config.toml
num_hidden_layers = 8
hidden_size = 96
n_experts = 192
experts_per_token = 4
d_expert = 48
d_shared_expert = 0
hidden_act = "reglu"
moe_layers = [0, 2, 4, 6]
router_score = "softmax"
normalize_top_k = false
routed_scale = 13.3
balance_loss = 0.00919
balance_bias = false
router_z_loss = 0.001
n_groups = 8
groups_per_token = 3
init_std_router = 0.0191
lr_router = 0.00129
vocab_size = 8192
norm = "rmsnorm"
norm_eps = 1e-06
tie_word_embeddings = false
optimizer = "cautious_adamw"
learning_rate = 0.00297
beta1 = 0.9
beta2 = 0.95
batch_tokens = 65536
max_seq_len = 1024
train_tokens = 370300000
max_steps = 5651
dataset = "wikipedia_en"
Below are experts of layer 4 (counted from 0) of a mixture-of-experts language model. Rows are named router (the router's row for the expert), gate (a neuron's input weights, with its number), up (a neuron's input weights, with its number) and show model dimensions 0-31. Each number is 500 + 40 x the weight over its row's rms, rounded and kept within 0 to 999. Numbers have three digits each.
After each expert's rows: "comes after" lists some tokens at least twice as common just before its tokens as in all text; "mostly gets" lists some tokens that are sent to it at least half of the time. This comes from a sample of Wikipedia text that the model never trained on. Tokens count by the router's weight.

# expert 74
router:503539496504572417543476563452540455506515445499471560499427528557522545480485453505462500481520
gate0:522521525526533471562476615491450539432518434613440576561485465476520510484506492479428460496474
up0:492451484472510475500555374479495444492452531428551422445498512532484498511527492471571517514544
gate1:518544495516478541518474497522469472501519495555530563515495487441505431468493484538497483561555
up1:541440517481563466519478595517460455542526516516426432483474471585494531472436517488587582504471
gate2:583517486529551478492471519499465553514560456451491577553507481506500575552486553503515542540428
up2:439444548511472538442530456481516441546509520545560514481442551508528523419484532462458509522572
comes after: " a", " |", " and", "-", "|", ","
mostly gets: " part", " En", " Best", " en", " strong", " com"

# expert 47
router:547589537487551448567486503458551454497472493467524557533463533530465478429508451459448463464515
gate12:554533417455533531422455480538442558511539483572510536433516419488514484489487579493517485478473
up12:529435514522500563450503476496481506547534527528543448499495424470556506506516585509491488432530
gate13:523450422495451534528458493545467519490473509565541530421557471515482462539435466549543570520503
up13:467511577487541454497522520485510492472488486385434517520464491472553537460546487430459442445567
gate14:542484497550485480499524529489519512477527423554440578450509553504505484531606590559423581405500
up14:503507504434532464508447504498490494473475515444548482527502474514485502425428423402548460549543
comes after: " the", " of", " by", " K", " in", " to"
mostly gets: " Turk", " Sal", " Az", " Nik", " Ur", " Kar"

# expert 72
router:502536546444488459541477563456548477469491423534508579516477534536434504491499446466506423483526
gate0:568558466516501492461569520469534474508477432515468528482455491509517492424559478539523512524421
up0:502441462457498522562436540540453534538545491446524383499502482467474470499510491476457469480569
gate1:509533560536503504522499488496504500526449390491459441502500519568528459494463431528541458424537
up1:553519367532509496498520488484501507542520519525518516508516445463486504470445503498556541473444
gate2:546457500554514541506507508535446513480558493539532558500475476509583454495598451486508586469465
up2:473499538394497452507477493472589512503477521463468489544510481539465531503439554527476468440465
comes after: ".", "3", "5", "4", "6", "7"
mostly gets: " (°", "%)", "/sq"

# expert 187
router:464570505408578420569479534434524462502526473425478531565453536520479561482478486509466462479525
gate0:561510518557491447526508579487511463527496454423537503482482477413504500539550482490477481577449
up0:521503454534520491531545599514515503575574470486535481451514469495489499514437525491502501571481
gate1:544554528503434509480533470493470466521500476481418490497517595467524457571571533531562479498493
up1:508474500496564468480502479494480501488449488531573556473492449495490510421446437489522506495500
gate2:502569516513461558528506587470572532456539539518420528499509500459431493520456489511530514453516
up2:507510461509553515463500461453468527563497488486607457482498453494614553460467509446492431499507
comes after: " was", " he", " had", " is", " they", " would"
mostly gets: " has", " have", " been", " had", " not", " However"

# expert 93
router:515598565477519477562500497489532452457515480478433545573474537552469521452457433496497467486522
gate0:551474473438474475508385519526478429503534493511562499453520542459552475481547579533529540505543
up0:516506513460509510484397474536501487499518541532545490463538507450552462487524548583524490532509
gate1:464493468484513503495594496407564524501519506507474543544531543516515554519526535481466478485484
up1:591511519495541509521384510533435451494466465461515535505465555471492403455544479490475507523565
gate2:615556437490499414510451517482559524430532469522516527603518503560492482506497536460528420493474
up2:616563422458440452478404522494568563422496516555529463543508463486493475534523505486546472477484
comes after: "\n\n", ".\n\n", "==\n", ")\n\n", "=", " ==\n"
mostly gets: " Bec", "Al", "Mar", "John"

# expert 111
router:540507564430538429573480495461520435475486427498493490489502533522471538529507474462532454498508
gate0:602489523459479484507579425524503496486534513493472493444522442510553546523465523470488499532504
up0:471482553519529511545539506518525483450436551523530517472477513461484478562505541499442433483490
gate1:516513445517456496485531489450503529501507493504475517474480486509514436501528512484440521505395
up1:478534539504530490514504533504545521424509533525553444472516570545489558466442504499550505468592
gate2:529500513575501528539455540530411468495495414515484436464484535410553491528572523488483520530526
up2:499513519491514502534455450479539539478548536426464542524502438482448554463424484545544437467516
comes after: "0", "2", "5", "1", "3", "4"
mostly gets: " medalist", " freestyle", " metres", " medal", " grand", " bronze"

# expert 40
router:527540544495533429545478567445560445504509444530489569531454532496448550457465441517549514432528
gate12:523531496458481494487524404504597514524527538533566507456482502550511486556554510495483506517483
up12:508445441436437508459565521521576510496535500545574487473476510554518548574581540487457502554489
gate13:551529502484482477527493522464546540512506476497478514516463521466407462465439491434474529436435
up13:567508480492484497568406577503495501522523442578460546569514511525522519544394453458517576452496
gate14:511494508516547493497548446430455483469456424490470462445475427489507452461515452479550505456546
up14:483456446496498497479516425523476481485476421513503506458436443503541491454488490539561528508547
comes after: ",", " was", " a", " and", " is", " with"
mostly gets: " wife", " daughter", " son", " professor", " mother", " brother"

# expert 25
router:507537519441496434527515557438495436477464445472515565478425527565467520487528478486478472489507
gate9:522595534457472497481498472502464466567557503529474507536524459481488502519505437522567566514488
up9:529582474520486495462601521450503571502485556452516496509503482469532542483498460475480454495524
gate10:488495522492515468482441545490473542509507446425507514544519448529422559555481471484466498624501
up10:510643502481504454477497554603493500488556491509493427524510486458536561520493425568545533552466
gate11:536599483482509481443542495499510494505471542411501449525441535592433480519475527439483399498503
up11:506429549537541501530493502467532453493538463590449558483512513453555501497527473529489568456514
comes after: " as", " is", " to", " was", " it", " became"
mostly gets: " became", " be", " en", " become", " an", " most"

# expert 136
router:503509501486510468534467514383529437458464410477491573536406563510470509448421456469500491467550
gate0:554518510473493515577534480470498406477547549458426438574493459520499488500552491466522535477495
up0:512535528502460445436461537479512547533535461558564529445507495528464525514521505569554451565531
gate1:506534524495518505518538491480485484540614471454519495454463496528530583443435505516460489504596
up1:532476471509454471532484526543484500483520561513505516509548464506478499537493559533478612470392
gate2:453485522466505521510493449469472525477498490572564404468491564492533454501497528461568479514537
up2:485475504464500512500476476555469534499547518507514454496485499437514504543503524527556480512466
comes after: "′", " Coordinates", "5", "3", "%", "4"
mostly gets: "′", "″N", "″W", "″E", " Binomial", "Scientific"

# expert 70
router:509539507441535427564478591421490459478518472502430534547476522563448548444512494486446462469510
gate0:494516563481509412516497514494550512456474472498456520536438504477442466450551500465553487428477
up0:515476611513490405487510490520525526440483509513432473489431481504508516435493518527514484416489
gate1:545524512515549553517552525462414521472494511507453568519436519535464478490537431506567481503517
up1:468463481453483436493481451502496503508499508534571427466559486555542513496492582448489476458536
gate2:486456451512596564490526470495483522560434438448523570475523465486500485509494481512491505560466
up2:523540453498523472508494444520532490447534504491531530482576510498440520500430464525467480472492
comes after: " was", " he", " He", " It", " it", " is"
mostly gets: " been", " became", " was", " being", " become", " is"

# expert 135
router:511503532468518368520512533437527430476470422489491530522476546503468526439507486516478500456510
gate0:511523534506465450490467448483558482547505552463452516575536496539496455509445493506546560459526
up0:532449457502468449513445529482511441561440509485519548534552512537517526481464506499519496573504
gate1:473559563478516538536455516515441575467487446526473491467509497493488505501463500493443507449480
up1:510499478499497479541511521459572418491478558484497462529520542559465499524510490466504509540490
gate2:461511490464513492471488502478507571521559460574486565515439479550528504483509502450415482521513
up2:474543448488476576447536551523513497472595516489519500522477499476493476534517474494422524546492
comes after: " a", " as", " with", " in", " of", " for"
mostly gets: " one", " another", " each", " a", " any", " same"

# expert 50
router:559503520496603450588451503470545409505490489537479538494447535495473472455462432469503511450510
gate2:421481455499462537498488413520464463571542472494517512511529442452543473510441521430571432484473
up2:519545460493470453526520520487554561489483524488507498486487454502553500466513456550520542499463
gate3:481511523489550493449499510526615463500536519422495574540442505483460463471453448476529531521476
up3:543490477515438466553533478468431545511485469627461485483532485495579515553545528505497481474490
gate4:478414535459505576443422535538457471493508479530542442540497567441478456571446511509519516518546
up4:520469573508487526446402486534450546494517515506507480468479493450520474545470475487493535491476
comes after: ",", " in", " of", ":", " at", " New"
mostly gets: " Croat", " Puerto", " Lank", " Northern", " Mexico", " Ontario"

# expert 100
router:578506537462509475562456488481492428476509455499479522544488547582454482467469489446472457421510
gate0:474544467488472488521464507527545514542485494519548510518534431521399508554512428463448497466524
up0:595495523534518470509481514478541492467484479481486510511470543463580473514535561547542489554491
gate1:617474476511492464505522512512425538475515514524490505453455483489492472484491467519484545502476
up1:446541514501514525481532495465582477540509454454503532543561455521490535477503487469554443539580
gate2:474530488474446521461519496526539541521474465485548537467567481480462566487523550481520487456554
up2:405547480525449491488508472483476502511503554565451477459477450467467474524589452596506571524478
comes after: " M", " B", " S", " N", " P", " G"
mostly gets: "OR", "XT", "EX", "RE", "AN", "BO"

# expert 157
router:527507592471547460546490543448541456454513435508499517577435535536473501468498467494518483455528
gate0:537485544497530477548519543519435464456556492540505505442519500518570477456512482536557453472476
up0:508514517523491523489460576531456492522530536550485437472484504504479474525495444522583465452542
gate1:476533562560513471503517471476502443476531436559488483497488479520442533498525523496461501565497
up1:471456486469524524500492428527515516528461556466514542485484484488501480478455495484536440455470
gate2:523419546516486455515472436502467490535499494545523507513433544490520490470516497536562569452474
up2:498521449460555520504570493527459496484470516407490479435519569524465507457529513561486512492536
comes after: "==", ".\n\n", "See", "===", "Early", "Re"
mostly gets: "See", " classification", "History", "Population", "Awards", "Career"

# expert 7
router:585496530405530472503458539457499441449509401489497510543449503552471480468520453515555502453559
gate0:460477542490489497494546527455532459428530478440562435463459531438554477477540483466501534421530
up0:446475490476530525488518489509539463449505507510574449495487499469558423477501526480517556454542
gate1:419503539435477464508411490502453483461513558476449571504442488471483489448499377556501528502433
up1:419492463423459490453434496482488456492532571470511535451484439422529514469560470576550524538487
gate2:501552481524505548498511477550485478471503534497451488422546494500494535581411548525473474590438
up2:579501544444490408511434485483482512576532450498537447579519568557470478474530521396497514487544
comes after: " |", "==", "===", ".\n\n", "|", " |\n\n"
mostly gets: " Votes", " JPL", " Candidate", " %", " Result", " Pld"

# expert 43
router:511554557428562402526498527466503444451495459480472553518501534520483498489527447498476469459516
gate0:462570489493506489476486501474535520499445481388471457509544486522507541538500522489533463504511
up0:439504506503513500491513506484520522543545524399488507529527441552508535503487497475621451523478
gate1:493496562473511468509475461476432536447465546522460460422475498426501539480490455552460547476478
up1:491538507487432548494483551524537518479561459436503447521486528494475510543493502449606527557552
gate2:507481514445452516480504489484620495539578492506516558466485397496538524495438500483537534483499
up2:512487469507461497497539463532580493545587507455460557467532427484539477486413516516505523498456
comes after: " the", " a", " The", "'s", " his", " an"
mostly gets: " off", " mid", " out", " upper", " over", " up"

# expert 182
router:523487537479598455521505556477469453437481463520467566526505555505477507464497444492495506538512
gate0:568551537533431555589538517551469481509567471479453545514491520412520517507548513465467509549443
up0:518562525552405578547520524509487456464528529523538486522503496433535497473528533519496560516504
gate1:541509474519555433501554507494457479510475536498456445444455544416504559466569448535526531572520
up1:550512458582508480482578476515542546504498482491482440512530470486532586462505508515517457485547
gate2:504510537513465511561573504469532507523509511506425506491523457597512480510379506496477496486565
up2:553464515496483529464480509525463452474496480525542458477465599479510585489565542501446496533424
comes after: " the", " The", "The", " New", "'s", " Second"
mostly gets: " World", " Blue", " Red", " Golden", " Black", " Star"

# expert 109
router:508543541435551425533486560434474426509492448484492548539461524540462522461484459475460489457503
gate0:613561484487468512502456502468466518480504475452539507530505486474498497460522450528429485479503
up0:653508474497472491527443554520591479449503462562536464443484477510486517537548506486419481469500
gate1:541486490534520480550502441543544474467531515513567539572450519561521533548498555446484461528501
up1:486528529512441507457515523475466507545511463492510534414495470518503448531519447460488514471445
gate2:436448489549510483487505485536454461489511548564561442497478507528473518506537499458462559458485
up2:495456435520503492484594509461538553538505500498444519487513454514456462522506563509475512509541
comes after: " ", ",", " |", "1", " —;", ")"
mostly gets: "wh", " Won", " —;", " serves"